python train.py --num_hidden_layers=10 --hidden_size=256 --n_experts=64 --d_expert=128 --d_shared_expert=128 --normalize_top_k=true --router_bias=true --lr_router=0.000766 --tie_word_embeddings=true --max_seq_len=512 --train_tokens=339100000 --dataset="wikipedia_en"
Below are experts of layer 4 (counted from 0) of a mixture-of-experts language model. Rows are named router (the router's row for the expert), up (a neuron's input weights, with its number) and show model dimensions 0-255. Each number is 128 + 24 x the weight over its row's rms, rounded and kept within 0 to 255. Numbers have three digits each.
After each expert's rows: "mostly gets" lists some tokens that are sent to it at least half of the time. This comes from a sample of Wikipedia text that the model never trained on.

# expert 13
router:098110125087143131150135128178123138081140103124130127179120179106135135117141127135104134117130120158139134110089167138126149105130141108160131188143118164142136151142113129171128113119166104095079129128129123080151153096127094095107143140135114143126145153126112119137156171167090104160134082138099113137099166135105156120106147129085129163151185096119165132094117121161166124121117143128149096098143115100120083169113116106121154156107121139167105148150151140114106122114110081112149150115126139123125100129120125077106132149136094128178103093140111124092144140151134147121098100187143172095129141101167127102114140149127098117163129095115136128131080168140148151170154113135113164120151143100091124076119170130139120122120084085119147137136106107122117124139094137
up2:161165092086145138140131107085127126160138089151136112119106118171102097119098115105121116103157154156095097128126079124154121115144132110143091184124136161112134115128146133123141123106127123101132076111157107140127088147157159152153142124170139150082154108108105132128117125116111119107097114157103144175138182106101153170075143153125120115091116145151177127137136169132148112051147127123132074110126156130109106094139106091085105130125110115150176168150102119106137154116154101125194144099144108143109171098143092141137143141121099128132168142106134129122126133150116148122148122120107106148151105132113078114143122131118108112119094162140154131085120129147099130129123129183178119149126114152117153106146125165129161145088123143077131124115096125127143161126135129
mostly gets: " GD", " Pts", " GA"

# expert 51
router:059137150127117106125090111123133155122128112122144117153115115134155101133127144114101114165170155134124141149125163126134145110099125112152099109099120156144120150095129108120139157127121114149133153111107127165096144156081079122102163108098141137124130105127087135141154142141099072131134138126136129161100149112174111130113171132151108153113151166086148147143129126169110120147172134155150128178155112132142092143106137105120135172143140072127116132125121087160075122121128097068149123104109162131104093104126116116152113123131166100144159103113136114079112157106114182100145121147068126109124061107114145161160106162122168112138100137153132147101129120125110132122170151145164100133144102079145141131107172096144088149151121126157137150121126147123150150080125116
up2:151176102117121114153141158126116158085086185135085117112127146108116160118130115143125129139117132129125107177120143105173136150101092109127133148087130113157118093099125106097119149150160150098111166152127140150108123086122177160146129138111138112122132136084166171111137131130151149188084140110112139133127127172126110133152084111139116158135099094115128116116106136113143084138146108127134151108148114156169129102140125098103080137130110158110107105144133145136130140138142091164092127120128092119089113156106089122160114122080117149133126160130149166139131119120154092122106112110174127087126123135167147092136166128110126122108066148140149133102095165169131166162138137151128177157119112174128174115091124106096142078118173128147102128129137100113133129142160101
mostly gets: " more", " new", " high", " local", " main", " due"

# expert 53
router:152128146110145123152087117145141100120163152150122147159137130156143117163113126133139091071074125145111101145115126150106144115172164117127154181145132092122135165115131066153125134097118145091116156172124110123132146133151142143128153112138144112114118152140070094093082144138116097158115094124129097105109120109089123110102120159100154156122113111109170169127132106141132166129146112105130085156134169128117188140152094098124109163134113119157171105135090144121125115134122174089164152127148142142123113110125116121151134122115113123152183131142137167104136107176126156133113099151116104115131130144135135104126091085159112094118108082121110138127108128168099119158139131113139144128111131072109150126181163134161137156087127110066133117102103152125143142166106149
up3:154154133146110138132117138149140169134148096097146119124138157141106099154121117158110133098094138091128137156148138141071069132113129100115143100146088129150132131127101130149104168132105148137106125148106091126122132158114119121178106118137145127132128117141119125091101073097118116078114115127158123142112156089155181130152169104108102115156149133158148116119163109127164125103151131119102098110153103117113135120112132155159124134076125134144144125155117112129138157127151122118130120107114139159079109128140152117125087130101139146133141169089185085112134097167128103092086160095116144114140102135137162196142110113142081092117137123139147152114158173130100161154153164076163117084177154126127101144135102153152112110156162103111155135125112186146116144155150143
mostly gets: " million", "teen", " billion"

# expert 33
router:150150136162087130113141137138161102077162146149099135125115109110128095171142140130112125110142137159154183155122095113101118120153152111120151138120125154093113121165146128119092175106091168147102106131075138110147089088112106142115137165118135159143138098168157133132092157132150147096108132135108140148122151129099129141122133086119085118113150162102120130108131103114157124153112098164107118153163139112072117156122116181130077122093104137143128129091111101148124140104120179136126157126158133152151132084169140102173116134159083158133112119133129164126105138166130133131110154128164108161086120125178143122160145106120148133140126110122053088153109105111127109149146131127110129092153153150120121142116134085107153166090102145163132123122126145159111126140105177
up1:131128077144083117157100127121132095099125137128108095109176133145133170150111150128174151124147095120101126159178147103138099102147131155134145129126136123124132155121123129133098120156124125124084098126165153132135149146139151110176095187124137096096100154129058141114139142117102132120143079129097148089172114149172147128116121162119121148104081167143119158144135139135135108100126150116136140104130109127124149130142143129163142123172128141140086115118140160147128137089093121156107162109091109128130125128167140115152146134126136125098145132117171147099128126107128075134126142109129108101086132128097136118095120094141148150143149137125098168090143127160113141107131116155123072087099141119122143146093155148079159118143075079150129149157161102052144102156154112
mostly gets: " H", " C", " N", " G", " M", " V"

# expert 32
router:157115121107131108125134131120148151138127120082131120148163138161127113146135123129128161139125127138125083155110136104144087104154115107137186129087132070133122133164114120144140084134143157080109169140106116135150131097129134113121112097158097191111147079131078155150121123126096150121161133117158134095162112150164094144122148143113144145181077138126102161122087105147096136097095126126108122083152154107147084146068140123173157162144150151181105112128083104134117118128141141125127115127169129113131130134083164180149132123140141091122128104107110152076120159102142157098127168129120127123158127137153091086096146153087115151170138136126139149129161162136146130129132169147115163148145108113145108106129110145138133125160131088121115136111086092161139126119145120
up0:134122092100106107097145182126102147093094099163115126128177099161123132167099138172139161146190136114094119146104059107111092108106115123130191122151100123115145113150141128147118129141154123113120134138105103124135154078152144136112154096134116153136130105097111138132123099110117146120116088140136123075130159122084118088124134090143112150121129102132149142164093081140124085143148146109139099083138152108154140137134135143105142119144105118117121106129126128143142109140155130091143108168139147154120153136163149160126069123121147101144152128130175148075105129098136086078120138135139108106131155157114150144122178157138124125140111091118126146132149135153136096143123116148133167152102151106176098155148131097127080106137138109134149130139111136087084094066121127
mostly gets: "ations", "ions", " people", "ities", " history", " children"

# expert 62
router:157120132117160136100103106162149110078128113091087094094141158091122158101144104076148104149133120151130110155146163094111133106079116089122110126179149134130115125112101158141125120132107118163120129122106160136149090168142121150170115156134110101110132161102142139136107116125092112092098155135140091104152119116123165144123110128145159145148180152139100111148139101137111095114146142134168161104147063109102158144163104103148116109133128122137070154140151132067160127144161112134157139153083139122163105153122131098137125177133148157112134099139190114145127151163145150135150168168108093130084125095122173168155145132136148139115131111112135140126086112126131155096084135141119117128157148149111125120146110089112149156165106132135144116163121126169135135114115120
up1:132090117145128085058144121108132123137112132098148098115110137085131116127115107117117141129141134141158133161106106139118103136141131156103103129157113109137092155127108126097119094143114138103099154124122119124152150151107099123131131135120188162131122157116113160148084091137127120183096113150136128128131127169114163123152126110133119125130148110106133093141110150097104118066136097119124084147136141133118108149167111126146106111153156173154086156163147160125156127126146102107129123114088153141108121137179131168123148168125147096145179122150127180161148139165119168141149127172108139099108151104068137146128110138073177085129131120110099094104114104123132139092182123116096104164161120115110131130161116130158070127124121109103150114166182147120114132167150115
mostly gets: "p", "w", "Sp", "pro", "Am", "Con"

# expert 58
router:138107138108121118114096148142117131165117142121167099136127176108115168113150144126124124092133128124123110179142086158153105119137141101112184122136102136144117149118118122160110158121102158170157105156177150161108145150133142129164115158111110145128174126127152110132128092117183100131133133158104144143128150147150126134125155174103157101188132113110132100077104139134098101163122117149157131121117100148120161113129120075106150157104133133112103141106083120131131091136127120111155131107110099097166113122098088119136132094065150106101128069124137154137149120106088158165153155176145138130120118168161143144110081167128121145135098104091138160130123162144122141111176132146121134130138095132129115151095103111149137118149107144082132129168106144124108124079187116
up2:118092128143122118091112144141126133083102140152111140143112141156112136112124125096147121147135126145153146137109128128144152176151162113107167130150094131104115150114138155119111136082133117120155079124132151132106131101132146169134091125163107131108097128133140116172128059137152129135155150145115128139141125158141142119134166131145126120122129129109127121128157174171123141114093189138143132134092199133134171140088169132074165140142096110162088128187118101162119125127117171132113185178139105159141133127092110114116109164118084122127157090144109140096206087151070129147103118152122124141123119128133125124118109119119116148169134165125106143126134148074147111087106123167122154097123130148145110102124142149150104142125102142126090157175109119116129110123147091
mostly gets: "\"", " football", " post", " Racing", " party", " race"

# expert 49
router:099158129112127140144143090140170101114120133149158096085143101107113154113127158125136071143143120140173092126100131122130146133121107188132100151125127119150122100135113159103115142091120096119104090093146141117070098136147085132145156111136132180130156130140150133154177078150143144109119153128111094149070143099162110107169130141097137145126095118109147153154132146165112092160137168106117126124108093100141135139110118143121113143110116152132128131148144142124121129135074099152133131133131107154142106128114091082151161098138137175151119117100084142155142123136134133075131119159155104145156120159101126161145119130163138142131095097082106137083153173118140148138174124102072102126171136162152122114139123127125116124156109156166160141102158114131128123083173138
up0:131155168136094125139102080140121127159153124087107155157135098139116158140124084135144144117121131137134150141144126124129124140095085084112130120145138140131151123123108100129164134160152102123127131145130120133124138107101144115121123149149153130095128100094155113170124130166136074125141114186181166102127096131147146162118115122154065145104120140119111170069102144142127138136117116174139152104157105167113108151136135103129113155135138102078119109083130134112115127113122095118124129129109100127137135143158148112120142129122117098174131114142189137078135130161123134091140168170090113163118167137170107167149144138155123125153135139081167146136112106120153063147140146061135181089151140163135144132144092151126089123107110178127096117140150153117115099142139106
mostly gets: "ic", "ical", " sp", "ric", "ro", " long"

# expert 50
router:124097143093122105134114114170149111130133143128135157146167123182115125121131161127127158112145094137158104118127124147173107134151158142116191137098167118139164095157111119102137153142137134114101138102145127147119156117185129101149113119116147088071162088148108158119079083127072169123135110120087127146139132137146134140110133115099144110176106134085130149119113100149108143107106113158085162136142127093079116133123176130149090113079093123150124099135097130108154078143116196117162138109113168120136113099119105165123128072103146122144152145169161166088151100138122130109122134106145136151148112089120139169127111183119129136146151130128120099139147117125099093127173126142137131111123156119166117134138139131128126123146135097075112140106139116126145109112162107
up0:100129142145121099145128141078110114118170129136161123123167102123105118138144091112116137128091119114115123166158131105116131124104145109094130147162101096085160140142101094116086115143162149102136137120153154124075106146131134170096134116123166130116086191149141109138122119108159134119117101190116144143109145115134136164102112168130122124123140099123095118152110209131140141119107153126124151118120106127131124170093113147133131153144136115130135149138120129136173140107151114161132115121141133184130127117116145117168092125174164117123088151089121078161143147125116107113106132169126155096074098116134169145148125088122146125154134127114143149135166092112137110125137126145115149125164127129148162135066153149097193120104112170142093115160165138126167150087125163
mostly gets: " Institute", " Arts", " Technology", " School", "\")", " programs"

# expert 44
router:109120174091145145137084174115144127126126131107151141117094101119082125098123143125092149136160167147129172119095123123134131144142135125109110117113139164119122153099071156144106088145183085166169141109079124133131125176107104097100147122105131152159125079108098120141090134148139145132128118105111123134105182144163126074103143155086119083168118143108178128134121119168155136155116107191136066132110129155135131084155135126106148111161146132118112139126153079135154187135149120170105117125119127112128094117151139146110148108118113143112125113161113153161166110141124146099168157163115097150153107111098126144100128144127143103167144122143142139120112120134143124133145084070122109158113129120141142157142174122125127108158143115130115119117134106137133143095124173
up2:101156145150146077099169113114143097097085138155146127121142101077136135098105123125135118115098105141100131148123154109114152142174082121102112128117135098122164088126078142162162089087105151125144122139125118154118119096132136154056100080137148166104130132141184137120124156132118131139188148142126086146162118094138115139140107158149117113119180089196132144172138131139093142127146097115160170112130132103100115131147156131105139128155130132121108125088116161126150116148120175142152097125145149163128130142123121125140116110122122099127112083130084123125094151070111158124156162116118091124124150136130148156117106142139133190161140143087142125112112099110167104109103094142116140067129150129108123127135135137138103106123156110148118095116094162144119105122140132
mostly gets: " American", " former", " British", " English", " national", " Chinese"

# expert 12
router:120100112095132115114100114116079109132134151142142151104139143142085147119112120098142123077157115150127139095148090123094148102153161083132129096112122160124098109114106102117113143098149131116159166187170114120115087134143122117128085114093100089159083137154097140112111111150133145089155185153122105136103118173130116111115115171114173152119097137167111134139115142120127115130119164129124134077117137118108112135146167125145126135162096167101138080132156130131119126156145145181077131106161144176148130123165101128108123157112100117109187136150118141159128139111155086121132110108186122152125147104137161100181142104112131125158135129148134109131134163118123111138184108106102142113170130141130141127095107160111092117127123128132150102102124167131086099140109095
up3:113130147137167162069179138146133138112126163133137133140127092105116132110137144094120125080130192093114153151130131140130095137142108096137136126140110065151130151111136107126127158134164141118126213125120123105137120140132123138086105097184136107148103191157130116122163137126169148116152136144174112120139137103125120141126109130109130110122091145138113120071112114098135160156145127120134122117141118078161161129122137122124114136169146140173119115127135154103147122114153112158117122108116187119130115138135155124097093142094120144153130118153120168140115112161118186144090117123097109140145110102161142099134136141135132154112100130171157140091127156177121132102115130146077126139141131076119153187178118095136096123143153086153116104145125130146115115146186151
mostly gets: "),", "\",", "',", ",", ".,", ",\""

# expert 19
router:159141063161116122083125144103141091108125130122108089141113137151160149134096092145137118130158115131122105088156109144121078102129139143136082125091137166160132087131128090105090165087124132175124118123105165130147093097178133113136134146139142139156093130162170115128170136087157153125104104129124135174130151100113156113125140148126128118095144127122103101106157140131119113136161122134163139093132097131081154103153119118147127117128102173137135112100151137142154074071140143147120155162162093109101119137127128106129098112106151152106108161167146138114104140178154148148149153106166085153153108173130144113138134127134142131115158100129088137135132088107130153177075101118163107141122124117131103158163128125114160118086102137114096154110130151115109128138097102
up1:125160132093120146126119112148147118132141119108165088127111137105111146109146117099141103102101121101144097122150125079165122105161136152106124100120121140146155161158134152102098203101106117127134135151132119134122148142124158160166149116118102106098127148125165163154129107116129094115144156140117077152119122104145133157099209104148146131141146179139148109138091155141106096108140084163125137150121103125126151071102133154111120107122075146142139183109143103153112091143118112094170092119162141119123147141133160166139143086112141089118127108107115117102119151147098131152101128143104153168140116101075090134154120112119165120137134108140149133164133117104130110120108148216115103109112112106138156126133126150145121092117162104126171157133178141156107127116104130
mostly gets: " R", " Br", " Pr", " Dr", " Gl", " J"